Experts of a small language model: 32 SwiGLU neurons an expert, a shared expert of 128 neurons.
Below are experts of layer 3 (counted from 0) of a mixture-of-experts language model. Rows are named router (the router's row for the expert), gate (a neuron's input weights, with its number), up (a neuron's input weights, with its number) and show model dimensions 0-159. Each number is 128 + 32 x the weight over its row's rms, rounded and kept within 0 to 255. Numbers have three digits each.
Before each expert's rows: "comes after" lists some tokens at least twice as common just before its tokens as in all text. This comes from a sample of Wikipedia text that the model never trained on. Tokens count by the router's weight.

# expert 113
comes after: ",", "–", ".", "°", "′", ":"
router:150180096153158047134091123146099110103180137165158105132103114064137115081121069166094148094103123166140183098066161081062167123149120163121122109131183074113081145149149086111156096107128152115168086135093166146167120182159057169093167134116165095105112140088112133113171139107170155126164078133141101199153159123148125132107093124180130081099197132120142154120167095114116151192154140115115138161104150112152098086160150141099154123116092141113184136118193160124129108087091181
gate0:169111117108061111111167152189106170111166124135170154104162072155068103218164164155137119145149121127131159115173099102067142135108119131094110177128149125138118124141078125142150200138146120173149142136153079162078079092164087113109137127096128099146095094083175197128179127147070140133113169120197126129129159114127120157102097084094118132104068132168205158076153137132175107072154180175139116123171179156110123085103127144097071131108118133126091095136108073102093148121131112
up0:146151128112093107063123134123104152109195137104167099126118177107157127127134073143153152094189121113108165147093092102192137145163163156174132050172155143107165136123126115160121124086082166131128132147125092111168158150103125153078167131116141117112105144114088096132140132143113103110148099068121164134204134145104147117151074146074065115069160122076139094136112162132185106096169091132141047187139130087148121163164146142148133105202174217163175071102112111162143085152119122

# expert 24
comes after: " the", " of", ",", " and", " for", " with"
router:135186148075116187141142196067089119093064145172197130148146145126162119133119144170176119095163085115061135150081099143167122143163142146185166084134165153046107104179114156132174061075178133074149073077139111145132135162123122170129153148105120067128119145114085159096132117123096125151099168130123168174120112173130113090119091097125118162106168069133097139104148158144123165096115111097106151163128092110099110180125097129157193148178131135103141174143092098099136136137174112
gate0:090098135136135073082109148136192167176132062206114151118072164159099129148159062153178148117122133173149120143115170140111132152162174158085137171116099145173134176141114160145069104203067179108127167134117113079117160113143108100041113133117124155130151139127060127168144073087107136126162098145110102060153083095137111113124161122117076113128111130108160102113082175126180115130152145065162141128144155136167135135078169123094109122053129116128115082112154174173145119109134139
up0:077138147116143165183118071123125116140116095186157140127090113138097127145114129154129097110157163129135118158151106148153111126176126095130185174109186152132175142070119156090098167068135141159141071141114149142139122119104084167086075116076142155141130144105127146085120152132190183129128076063071050178064129138118162117165171143133175113105157143162114199105122106112152091144098160135180150104153026080139091082146135195087093111143148161144163147127076125125106134103119138

# expert 153
comes after: " of", " in", " with", " for", " to", " as"
router:104103104134122053079078100118157115132133096116145149085096067110071087152156049107143147133159110153189069124155122142097096104118149100093150127120165164142128178146094124154125112102135163109154169115123179078128177120085147122105172087190073176176167132165141067132074125099140139077158159106146113136178084182122201164111162114086169096117118196132120118128100107176100097135155114159116129077147110136137173113116113122158157104108179118139070148155125119131187153116071101
gate0:102110133126121141109120164126175183105171113104054097115157133145094094111140172112169112129171093168116156131086146129122127138074106125201119124163144120171100151133135090102139133114125148145073171112158192101149176088168127027138137099109126134169047076181137113060110086087101130176129116141086185087124099130095098148093200111143123152095114194106118161110145184107161083143127152162135134102076148137136149130161182110146123162149142153104143155064144165076124116175126092
up0:114145131130118069075106173149180119118121125139094085098125139162109132118156152098121077103163108143117161138114123130130143075099109097194133088155112100132104116132113088123149139084144154157098146111150180106151172125165142038117163078109106158194057043178166115064147098085115124168124073143085156126167106153119185141137151124165131162113111208100125157118105173110153049113116128163128151127129123174146149118171193136133119139133152147149121137024105157063132118152143118

# expert 28
comes after: " is", " was", " as", ",", " in", " of"
router:145165094140126102052063075098163063123164060157124154074109147098091110162152176148149125152154177101141129165157147166151150131155153103126092102064096185155150112098096170154115119115136173081113108157181126119123155098150186147099144092154101158144205089154115121090126152163118120161141128093182130078110118165152135120124118122102135120130085132123154113179064108171078169119185122164149074099188147152110100074122128091109147076143138053126086131112079151138126138153160105
gate0:169194114088115089149159072166085082097133144138096142095123160192123190166138096097131071094139178119142184118122111133116160146080156134124105165118137115161184108162126221144086177059117139142138096112098097117130087147081159117142111146178089109135100115179165161130124121123138122112156054083063098107056157103125087127116166096134146160106173132103123168158103100133083117140160132098148128165175179165179150117125164122134131170128153138117154170135113143150036132115104150
up0:159123141173165133169106102089070086128099089103137125125074136099144047107192134197103125160167120151151140150160148150074129153118116099153154159071147175103060129128085162206128159128115080113133148164193128157107123079204068139154116133120145124108183143113150135137185095090087130170076141112153111104130110133161086160136102155129108125147124132096117097139088103165097128151123155091078095142164115072124146135108118145139132127143166052130028148156133153129152097130154184

# expert 160
comes after: " |", "|", "\"", " chronology", " Fr", " an"
router:143101119098159135159099170118096109160096137140167137162133049104196133076139144149073090137140153139193092152072086141131158134101092150082141136140145105123113126174122137134127084131159129130124098170067088129178118143061114161146078087153174147136156140171126143146062094122220136160084165165161157067107087118092142139154107113115107183133139100090111148109090124072080146107185100096082130124138106147138133135103130144149071148076147092117144160064130160116215128162126151
gate0:191107107131086069090146058162132098132132143142086159121141143133103164152129087071098154164088082076187176144137103164114130146090193086109106113158102146130140074121169091167107171161125150177154182146112170159123094145155108116145120120088133137124114072113132085121136198108139094123081087153187153074103163112150111079090125126108177135158095176159096132128143163097147132083111142191100110118137144160176105098124104132123116102147206136198089108149146122112049161131118167
up0:055171087103121169143106125133106187093127104145127179122140080113150133089153191133087096113095144066140151078086156147128176153119156146055138168120115141101132187113136111131122117096130132167114181141126118063137140186102138125119117134165150110201117161102137134137083113098181169134097154179126060140124103134150118183110116067179146089142126072094084128136077129094080131142176186106159174203116143123111144074120108139142168104074088157152146129123117107093081194127114132

# expert 187
comes after: ",", " to", " and", "s", ")", "k"
router:190108184109111150187110121113112134113123138130116125119119132126203187091083120182093110145107123129114078160090118120159154185076123143107154109158152087102159094119099126159172123122119156150104176143112070109152116091171112180199176163134164123094086182077059146129171118064066178158085096163158131114181139091127090054126109133153131121104128152146118137152107146198142113131118112121153132100109123131099077154103108162092124138122126141094124162124156103104049142100217152
gate0:081140123075158105117135142153149165094104112098115113147118108077097094109174129090148084104084163183138126163187107124128118122058167114115099130129169105192133156196182113103177199164091174139130148095101106140093136186100146121128118136153071158073087116133150149079140131136128111133221137135088105141138139087133165201160132122072092127101124129146114118133114136144163119140157171134127100171167171126156109128113108096155106101101157168118163067110054131081119124216074113
up0:158157089073087133079131135149199065147165090098089081114144164083161137148123130111113101148105134131141151132107099142176196054130089109140191095083136157044120117176117132176104075138093120101172166101118136170161129158112164149120115110152119218133175150101119102148155109202166128088135152070117136125076138160163149142132135157174098143144085144115151097128162064139112095151169113058112116108162116129157161131110074114079133168089168150099158151153103143133133159110134136

# expert 141
comes after: " |", "|", " a", "umb", " an", " Total"
router:156167135150138149154142171134096139110126130102114101131186159084158148103114127172118125080113128077105135138110143164136139149159102167137181119137149102098100064158169126072152143176125111135144151103071083154156059192189114106177099099067187098094123158160131102125058171138082128167088082134144178160120129191186137136099107167139176094082132080094121101105138077192125158076108079102105143155138102158148100146155160141143130145086178129167131140155092104109113081152194130
gate0:107185096061115079119099123139190100171129178197127161127067132077079171151133171148147123100121158126160149131158112156137199113115168101125105145097096156129093126128116137127169150158176179098094076079133128139069109107177151159071127111171108134112156139127165151129196111117090082153150183179093163136151119107123130144135129108063134124104112114120101104197101134096099111164116149090123120162177087105168180153174065098159166107085166083100091105127095086130121117156078124
up0:097097146146174111109128095138080183121165115088086104117146137129101071109088120131097157167145143079094136113088182082060068131175131147141149134111106066096108126145097115169129119095129075141117215129093112151140159124126185157127126187115133142120109104104130095123114143132161214085208115060178115166201141177111103133118149134134132097155182160137190160165126118117147128122146156117127080126125168092115138104085141156100141091153077139110202169056113134098139155113123154

# expert 13
comes after: " the", " a", " of", "=", " an", " rep"
router:080100104161153069075102091105174162160143148111056180071099089142150117132172103095156194148123148134182106136132116101104126140158126111119070159099092204141123158146117156155099148160108136123112151136104144108120136122134146079082067078190158142166162091134151124146093123146123128104163117134161096108112122135160154142162102177098067126205090118128078137122103093160125095115115149158172132093188112127133149133118119092166099082068173094127054130111159165193174176173103111
gate0:156165113102102119104146127152201124136145172086123127107151139133064137123100091158146132178101172135103141163079113067119096096146129169103121170071147183165115059147084123127102112093202065177177166169129097097103128122124110108128128159133106098132094123088108091138137118123144182173070123043116122170126110142139083083156146123156156129116158120111162136136137112072084067123140166202149139163144050131154155125160197134111106115121052118099184176164122128124138154123145109
up0:117119161117092158166138095125103139101123102111139148082144074185175181117095130159105133154168120090116099141133175131120071161104169155193120160177136148131124131113162091132064086115131183166115137119138122136110123163113059078130085117100124141114115098088106149130123120082126076081153157110112223104124105098080181068080094170119123090118163119104108090099145116179156144125133087098148204170161167080138163195142133173122196163155146165150165116143180123081113154092124148

# expert 127
comes after: " |", "|", ";", ":", " November", " January"
router:162151115166131128163158164154092080099194145089095138142163127138132159111106146149124136089082109095155166130138168131133091106128127127125170141120137064148119116160105061148100155074160164141175125151124087103118060156128104188164149138083122174054071148113173122142145128122097111173135100070178148123094183100107097125130083105071138134169141173101125157151160189039172133135125166140128108091134128171140127176168175119088084153158120187130155117105141108117101083058168081
gate0:137129119117121054150138078168192102078161116140149117133104147133100140124140157104098092129080132117146098133108102123086130158136122119065067169130081161147151097128162136151100128088091160121073142176120103195087141075144131132105161106082142138107142220112155152111141117122073130128150120112126125142180164131160079117118139060168192097111100177131098127169141127173226072142110137119154174124149160098137160109133157101060111107169076141167085182122119139193119096077138163
up0:123098069101152095116072053117141154176118121199133129089171079142099091135122105136114128130180127117144136201139180100165122114126093063131143137138119154107088125095160089156102114060175121117170128131107118191116182124162120123108162098076140108194116137123145152113059168162107130126107077100097192166141131188158072152093131176077099155102121129116121150138157133124149137112089159073137151109156151171174175108120134086168087116154117134097167091120112148092159162149206087

# expert 161
comes after: " a", " is", " was", " \"", " an", " are"
router:070121073176127053097107133131167123163145135108129139088087117118086106161175114089113121150148182127187119151117106144106103146177103080089141138140136154206105166100143163191123149153064156098118174158166143134088152130105141096123106054120145156139126126145117136133085140139148085105134135115158125079120091167180125162202099153088082092107087149148145128154085141127130099141120124143207078149136171158188146089084158091177112091069167100132046134101136105114129117167095160
gate0:203166182128135068116179148093088164143172115162134154175178135177085129137127093113147129128093142131108117109152105158075110107097129136119151162104112171086086107070114158119127095127165101119182105185159171097118066132122080120089135185129118066149157074126122104107154079123172142149149138110113126166141112140103118111026118135118146120124152128122117124163153170079051110109080159142091167112103137082092123095106185177171095179191122131133115094152145113130126183087158170
up0:072161065107110133122129135195136115119171102063111105113128156144121137114110117091162113089160152130171091160111171138150116111169131089135120159100107101142166172145064126118123106098131130176133124060103125131168091086106162082156074121136132139140106173190160089130143067095160116080121069158128092130081143148141122148173118116152100148114218184087149198089162199133199159082111110074127075096142184130139093127114135127155118091175134137148108130128179088111104131130085168

# expert 31
comes after: ".", "w", ":", " .", "F", "ym"
router:133153156130168115172128147092146109154133085143163137118118151111149155119090037164121080094099064141113143118068101072079150095122192195171119082132097131128118152096113073152174131078160113161121100142116166165130078127135154144189154110062165091148129192106141127168133150111104075148158092132075128165176151082114092149093133090135154119082155165157154092163168135109079116163153122135083138175139116090135110134096083105145091126146143180157161071128110194145094141186121135
gate0:100143112132164122105139110081132140134104068169124123132126070172130100078156165108142107127132114109160135202169123148119166102115081174092156140162118108099157134114160121083137230091150130106109176164076102102141131165073126185123121105096159150177143089157063149117128138118134081087097119146185148131154124136168157171098152081139111079114124117106118091173088072102072171179114141118218155156110130052179120064090109131144148141166140105101156130138096133119140098184156155
up0:139072125135109159035122163150164163152069157104083125180195088143148160139102191105181114090112098127129147116089156113161106179174122102067161114128097160164169129103085088137124135108121138106118111111076156135095095098134081135146176125085166131172110137186134113145144117129141088059152170098140126091163151143151181189129105083106065067170105167119153134136116151144143144091071137160146175133147100056147150159109066125110075169139133111088099121143155111125107164160151134

# expert 181
comes after: " the", " a", " The", " an", "The", " its"
router:134151082151083088084121112125109147190094125118122125056151149187116103141154132133129171121150132051158114087178136159085120103106116125126116111099076167137143175127099129078128135042170170137183118096066138103124158124047137170099157119144084182134119086135156102147108152133158088082173121088116060138078091155143203138134134133179124168117107103093115170167117119096123096124130145141120084145136191164180128149116189094172156094144137118154128121086137118095133160173074096
gate0:098138149085112109139046108127126100115096193149089068096119064079164106117177108135140130172130095158143154111105137130136103183138110146163175115111121124118161088133132141143097083093094095144178171116091173130111156097143129056132129106128148148101088122115129177114072148144107179102152170044087192173095104113140096208178161132109091144087114161161185120089161091123088169134134130105146151154135146107170125141168115145069104120139122153140166134152123186099144141065189086
up0:140063136098100139191117082133162151133148102174093150071153154137090113110166125142142133112088084146152127128137158133139147185190154093177098094134186069099090158128195161121143122114072103159154166134122105087145142156092137112152157147136110109139092114132086129098082155109105132124112135083068167108123133057190163086095134134079155118169045198109151154149055107120116159194201209123149167126151132107114114097107106125140119126161116153088165099121104093142147141127135169

# expert 88
comes after: " 3", " 0", " 2", " 4", " 1", " 7"
router:060168107123062121134087150106105116138136066118143212120152115067128150145157137097138176100123148121150131134083153150172140096162059159104083109067042149093131203149109096099095110168083153090144143172168110150121162096120144097147163086162175141164169167159162099114171071156179135174124108182090135159098075161152167133094137113155109071139148142084148134135147105130126100129141170111106124129149119119140099131167158171124154153159093093184077134117091097134178159144127141
gate0:075144117088179107131083163117159150105149143158123125190102114126125115124161139137140108128112119112129100122062092142167138129115122144107097107105128169122206131163156155132091181116079075088101159150167118126066088139097074134144099109111147109100150153125158197122089127150130127111155082082099141143173053147139139125126170151124165089112080081108102107139105179130124117056156142171116133128076179069133145160130097121086100131106169139177161109166167141252143125107148206
up0:100152075196171084147100110101157116111115109095134135157170155139050106111156122162138171162111101109113101141119098144105112087133128142100128082124186133152084113127111137124123114148138176093095059114178105103065116130093088114159102118125146115083168078151090074055193177168155194100146104146146151068152143200179122165190108126098099074118139163141145136131119108121112110178144144155126125155165143114152152159158107148148112132090139216092108193084085177130153117144115117

# expert 112
comes after: ")", "=", ".", "\"", "Area", ";"
router:156108125121090178151099144138123088162107150158110120135118114143140148166121115160084072122059170175180147124086072096096069179102117121124133098101163064189123090094098098181139089182131128126140131140139126106148181148094069152165115119095162115082153191169101118095104109138148136110130133152147155156108159111067112125172118114121131102133185193141135155173142119102134180139194096077144157160147100161079157104147083118088098182068086164100096147131107196096127077113149098
gate0:095116186174135184143159108119134117122160095124159166139139136108127127160171109160104098145135089085165107099118061095103066096088096183103116078145140138112147130143094113149151088162093139134131203171109122094191110193105127140118123192136127106183119099154126095151110066089163089114080152165120105121148134210161123120085093129151166110161071106096155161129128100125166104154120128082159104166095081186143155049141122100156125143112153196097188114120168129100087142152163172
up0:140152168123100124138158102172156146118155087124175160101102095160104090158169112145122099119099109110132102125163101065157080105079136224136114109190133126135168155159105086174075067149086185121146179176101129128170103154110172083112153157136135159211109117143106096154119079123170124136116132152121124133163165186131096115088109112117133148179101154131150150125115130105106101124073158064126093183109053164117102066127140077179136144112118180056108141111138150102073122121121166

# expert 53
comes after: "  ", "ti", "ric", "n", "lit", "umb"
router:128170152125095154169164125106119154111089100111150200099174140079116167121117181134144137156107131102093115163188126105158186206156136160127084061134124114118164124138119166178152147117105128140184103098125114114204123168135112173112047100081103067080111051130111143172084097130119089148134121114135135115128104120213109123084132148189145145138172067082146097160142168090180148141109134104108142083115115143064119152140171176060114131156122162110093120125087138150123109111137145
gate0:137169152097134095126129154162173099149141059172142172112138111117077117148118166135119110110156133161096166118229110099090066123128142118151129157157123141102127093154103100194112176059068175119137163112175122175133062114090098096103128103180088156114144105109056170090143144086108125153107146126117113175153088113163131135078075140097203093142112100127139135142096141131102192176122122120095082106106141081104178181127202124143117148167106123114146085087144170132155122140106084
up0:133181157136117139111143138122175121142148083134110168129161109085109123127097153094093105110140131170100178142180155108107075120100158094143120152125115117109115075146069137182104132123122185124164157143151115173121080157092096131158085130173111114123112112117077164094123178131107157146121129144177128190118113109175106162008077120096191080173140080106118134161096138126131171184134138090096100077161149078094144176106181123134158127169088156091198089112111156142205119118097084

# expert 159
comes after: ",", " the", " is", " a", " was", " became"
router:107125112132080111101111097135170137165151147097175108119092125132084123165128140109076049127111116123154122114196183195119113159123179056126125119118082142090173146096096156085087114091146171104150095150174146101138148119163159131124163111114130121119135136173083115104145180127143071117177087116153137097083080160172174088129088141129148090112153140153164084169114153154112076075179132149182074133170192154171147157134176082127132114082117172153129150125114044092160179124102141
gate0:145184122107130102117045171208134117133122206097093151065140100131132094104110123152160163145188168138062158104127080139176135165156101140150155090071088160077133147131139120102140115142126049117115202091156127131087170113135125147111070148116159137085159149136119145155168086096146188143164097099112187142139153092117190115106146199134089117097093107101086092096086123151151085150104189118095149111169136099138118128109136126142160120134116136173165066079162139113133131100135104
up0:086097234141096148160138136111175148102107112188119139085104138138130117194101184125155077119044113155154185166133103069132146124125189086117122190194123140134116119112171142132152130146104168146119139145113071085110096149159117083138158131150151110139070127102124075098120182109095125146118157128103116153161068170150120157099155096122154042091078164085115110189154156098125133172101112174117104126087075149108110112157100124115125104107178143146144159132085123133103124134133201

# expert 65
comes after: " 1", " 2", " 3", " 4", " 6", " 5"
router:139103122164130163140119118083073130147117160161147143128104076091127172147105170172191152126177140121109134048109120175165117105205103153155165123097164036087109144139111095116112100058119182136150120116134175122191122116112139141145118149172102108178129140107092131085158099128118202085113152123127164172147113115142117121091125124139063114134096152123099167074137104114092151164153134066110131162169072101119115175193131112138188152172100164132100140152078125061099131163162085
gate0:127173121136137109125144084146111094090097151151152076175059115147161158137201193083143137140163123066167144101170072115121174143114177094098114204090109098175166072079084186141076139107085153150113081151110099098144081071150136144134102100125110142121153115130141127087149075106156113144140124122085089085113095170126106128168141109084191177142135094172125112179091161146132146142166141136190146113128102180188150132156108120093103150140135103142118119147072137176078136130075137
up0:099135098155154144186093107168113157104132118125154110186116120137121106093130119119143083150106191124194114110104157124158161169107140052189214134135109147109135110099116168122128122075113155171093179131071111124106142117098168182125165089175144108139155148121122172147069115068125193126110095097133117128088065105116158144147157128079154150154181115093043105139114136131105074098108156099125136128106130080185168175189098114092104167121125105094125111081158215140151128127095124

# expert 95
comes after: " |", ":", "|", " (", "{", ";"
router:126109126132151113118127108158115100103145142174150103168161149112176134106091177183119169099144127159127151080117112072092168101082122083146155151170147118108115055139122134156122146160151107120136128131133125133186120134145120122210126100090144096089117138092104120150153097101135065083072135172126114093145185090096105141156161087136080194110119191176163185069166176139158092136146141144155147162143059101130094094134057158092119142158217164157094108078161118077093100145110154
gate0:143132095084116109153097133096139140115115133112147118076079176055162136115133113099107155145120075135107146079139152187111133159133138126214148193170167132100150157146182120053124159107109106107129143105156133074144075169123134104084136122132063141146142101194083117097107067093168109160179114152148109170182109092090160085125187110132181079110145176139067116124149092103190146146122170145129114104163128116178118186178107182108133111166108125149098087142093144117127115068135152
up0:126180111099113128161101166122095135155199146131114147118146094194098165130206150149189084080136157121168084153153063088146117233086138173088090117140131171099135120143201131120098132108141128172148097096155146184085132108141140128138086134127120146107128114103142160097116131112140131142103102089170134138119162167194079117124181095097126178142085174072101099108139151145126130159134123137115088115118122118115047094084117092166176135133119093072158193157126116109089117166086085

# expert 43
comes after: " |", " and", " or", ".", ",", ";"
router:188080153156134163173159154116072128110127176113144175067107137086122107156120088084175171135147186104115135143116128135095139110171187103112115106132156167124071120085107156116172097147150166110086123138200125105132145123111174139098111111096149143194192127122121145097108126165151110181174189153175125112154073118123157121098096104129074141108113115148058070155048087117139104168113190125108095151130096067108167159076119130104129081119154096096139111134072093112143190121117136
gate0:130152163127131059075085124144142125147131139173150176127143084146205133081182162105149118101086179143178119159108099098172179097146115121122116092109106098119077073110126145188116111163113117151116162158107122074064139133107113129117114162132162174097133096086153163133136125091129196168145107079165191111119119124190123166159103119059126124085073127202108103148158105143098150185142136201139180097193068131113116085118092144151151119110131098104081138125174143119114103123156147
up0:120101121099130122128123197123095052144085106106101105139111103150111176121160101120149090077154166210153110108125162105175113173146080182104092129122129139132163128207106157221095171144126107116088130160094132112089115100128169141126118174154169168092129117142163122176113093153134176161147095067127103139100100160140119113160092071101106173116116062170122099135116116114146109202107076168164175170117149088162130078102142071162151144083122126137147120102140136129100079154192144

# expert 39
comes after: ".", ",", "°", "–", "-", ":"
router:187211122081107141141065134097097085090177132137168092164108139129150173138099118151126167140100094179095167134125146138108134122124120152135104104121149130113144152126093126149175087072143140136130069153132108154123080182152098165140134164099119117075099172082147224135168155116048164128120118119159126163153185128162077120144116092181115111067170117140118092115190161118082115192138094138097146128128083148129078110085121123117206112149139170119130101163104122087103099055129157
gate0:192145112176045093097112152134158103128155119111139124156170127155086134120133128117090126122051176160121134179184137083129141088097103136139113150079143117111100133158109115123142105129146142165049115159099062144114117127123154112051130143104130155098078125160087155159058179147077117104168062107126141125105130100176123208158138205098105162149069108144090094127115066138127100109118114158182143135192151155140165125122092174179162126102176145127088161134149151110151085122104126
up0:136137151137038057107097104159179114117195094102178117139155078153114113123124151162117137139042126181082118176152163091155166114119104112128121157121127124118100160140118093113111107104145101151096119134142147128106163076164120125091121127118140158149076065134129159097082195107085127071134118109136176137121090126162118156184112178152115152180089115140083131118122092111119159131136101107164177123189166159113159123152082137188216134058150205099088112144175156093113101113120129

# expert 110
comes after: "-", " (", " in", "E", "In", " In"
router:140068086105119097079074116155170104111121144136071103091132062117079148116145160138145125196144095175155133161127124150129045086172107079124100115103152168120125123164152142140083117203106143152116170128125231069122134088139152066079144122149145149127144130129100122164105155145137155114185120111179104082112111168114109109151062136111130104140052168153127095143065110190162122112136136163178129092155193141108145119095110112156155086101116104145100129136098107124149187154115163
gate0:104120154158193088144124109144128129153133093129165135106133121106143135106154117132164115073090092160125116106115143079159170085100168109124146138190215157153165112125115098116079124084146156101141092075131119135079147056116189121111130092129151148152134111113148113115101111095178125151131096130104096142154088141173148134164132125049103146182236126102128060128090151083090152142159118094124152095170099158120129085119130091137056216170098113129190101139139157181120108181160135
up0:154087157183103086109085079108075113130107149121118124120170107101149089138136085093148113150160058150140066113123148112086102166098163121181125141154140124122130144160091174105141084089140137225108081180152115184111133146139157071138106060132156105160219120141075102128109115119097077147120140152130195135162104137157096105153161112075172110120138159158133124178064159169114089140184112164108150157168107134127101148108079126156162089151084116108167178097117137133092185144135129

# expert 70
comes after: ",", " and", "s", " well", "ing", "y"
router:150143119140114119115133073108123102085179131123130112101074130166165045100120104098174137158171149109121135118182119137103105116148173079090106090160076158125108070098140087160076070168149138091121163133175167138078158089095181080114108104129124136176166082174114142094140154158153153127172164126154194161126124162148176067114149156102071102132109088119133089166135145153104071084197133086174076117120109169101130130090090133181118118138156111148130155127095094134196163123175130
gate0:105107161126198133098130141140128134160108143146180095111108178143132091094138111135139151134155139142163146148090137096164172121115102130118129134088097095123173144097087121110115199121121180118062170148174051111154122144157146090100115141123171078158168168209113137125116178143081121108180143119136178071112162127120121148146153138084137143118070115166167098134127135203101086133114131102087116162121126139104058098120138151085108082080146078076149090024109155117177116084158185
up0:091086158105144137168084091142145130142123122126167169143086128108082059125161100135143109163096121122106126197148064075094129146060144112120101129122091111179170181077154076116120150090118163116125138098125141172135096126135128138112067139150084040093100206131134101104154143153121144160149133128089115125119162139167104100109174143122160172157073180158194090132080136206119106147159109122119145146171106151117101142145111108091192134156181079091119148091065115188147095142130155

# expert 98
comes after: "|", " |", " the", "-", ";", " •"
router:126121123157139141154154171123125121125081158092124104158124109156148174071118108185155121129139124157114088151156131086137158170075079086168180170071167123187139113097147093101120115111186119094114142087091072197168118097103109146160113085108144139125107160130140145133147189095107113142117127139100081142136115079087071132110129156185155119160142137113147170105117105175140151167069159116093099090125104181133170142172177116122182114122116120076098075134203244111106105115079123
gate0:104126161099135146106134108177143100099144106122066146185143158152094096140122156122129074136123149132132146118111138105126036131160136069152104165100158101165148137081178108107101147061111067174206122141131121104143098123156148151072133086138078129108076069122193160152135148101206125132101083115159131095218126143076118105111138098186135119189150120120141118114147109164092115162095168095141100090125131153117171098135172168070157131120110141104079155124194159134173169152170131
up0:093095165111126199154117112148128148101106132042191087112171099142098108100127083094143079133184101137097091127099177198121145082092129134136187137166097100123108118163090183198185091134118139117148123212086100189139123112096049093129129143146150127121104122164105144082118170165108195162133146090137136086105121150140157093153126088130125153144129195178170076122147088158139150121119103177127126086097149071097154148116103121091139130122105131109154170132162191103127138138106135

# expert 14
comes after: ".", ")", "%", " —", ",", " and"
router:159105123129102178096162150078083095102061173143127146139153124073146181148087092120195102101143127106061108175093094173132130103172140074188124090148179162065086096168178137109131087134193096173094106149168145151142150167155125132174117134106114119143175130178086134121130163138116122167099171111138188140086109116097124133098070113132119145119158103103140146108140143139103106111135151143085138098116104170158092157135095125148200096173091096120128198147128079104145156161212105
gate0:079114126187123097129177142100160137087088101113109126097153097151129176158121070173142106124130076093105158138164140108142084145089123197137118141087138126135109090105126154100055132131164190157141127122204172127143175096129123199103109145087138115184149105119149068131175180133175124113121131112113074132157134082120127097092086176150117109166070128076205127161150166128137136115166169088106124108153093167158085111156152146112155063105089129105071177109158137094120125195115166
up0:115076164191100085110161137123130119103139168116128135128077147121116152131069064146109145093111096172108130120124097152118029122087164141145066151129122102155171086111134164155140136147164149124139140102081122151070150166185184125192159108127081117097127155091175105182151158112084119144072137119118115111155155151095044130147159132164146094140100148161100176165112155154084092124089107171081061104093124104211150119136124103209127121117126114102152154167128158144148114173084119

# expert 84
comes after: " to", " not", " and", "ly", " can", "elli"
router:142076149092107155168081180108132131157085064116149108134116100117202171115117185135085106143128111119091129046100144119135150166055153131126076103161196084090137105142134076113163115156121098183113132092112110127133077111177119122163197134139141151083134099118127163158164151138096181121154101146208152073142137088098152159092119100095105130104134144124110092085140097180143177132063089155155132138132158116131145182153139165089094128110082183161159099148143128171116188087136133
gate0:186103076115117130101109130124173096113094112164145119132125117154105063114137148212146139088144082126048117133103085120176137107079073166103081117155152115086109159098138125078131120128132210181178120148123153157129152085172157098127126115161079123059126193102084111084133148147130108121134165107147145176119136105127131085114078123144176099173112128134144098155168089128137106091113173168136176131199105153055142165141109135134141220165150151137121140083116114132165164064132122
up0:105106136175114096135078140161112047136113158114074160029109166123138119167163130097093143141120155074183114080136123101061129089140133080120167189116152115136168127135160131083139187121228112112140122094138127126122119150140164108164094110113165101173147119182130122134068122152130151099123089087139148118164117154112133151135142129109151235092130109163138144081081171081103151153095136090132114110064154163185102143069122130111103134099082120153154143118149160124186121157108165

# expert 104
comes after: ",", " also", " well", " and", "See", " as"
router:160127162120079181091155187092128110105126139098122150141091118105167149113101155121156079127135084096076140178083073130157092120140119120180110071137169156078173121190198130117164080084182123145104092088095167180115132148117155115136088160067158075125126141137144142108152179153092118099136170157164148188109124093122158091130110160136089151086188068121125108113158135134124115098175102114129144195138127117120106148096116145151191102160166086145091134215083100110137146087171109
gate0:122092137155183117136084067133106096142142160129148081123115077068096103107152122140104128141107122106125132029094150155172203093124099095148185138141116146196098092104115080102111126105118152113141089148157168122138171089108099129127184112106151108121124098128204120125100100193102141165127173149162041126152094147095090136114151157172097147107096195111171106133178149135139167184138144106130125136108173161133130200117164169168080128053121153080110142126080127100105123141158126
up0:094170111085171136158154110128170152169151145178152105134119116120143080127068091124126095121198078108159106079128117097147100122081068100187097144126114129183134120105126106163037164173071088150082140142144128129137085126143079088149172140138137121087135122145114096137138154182172149133136167120088146119163092120083082105209090121114139154123163126160175126117165113152103166156158145153112123171125124094152062177140071171175118182121103086096205110093128137076099146106152147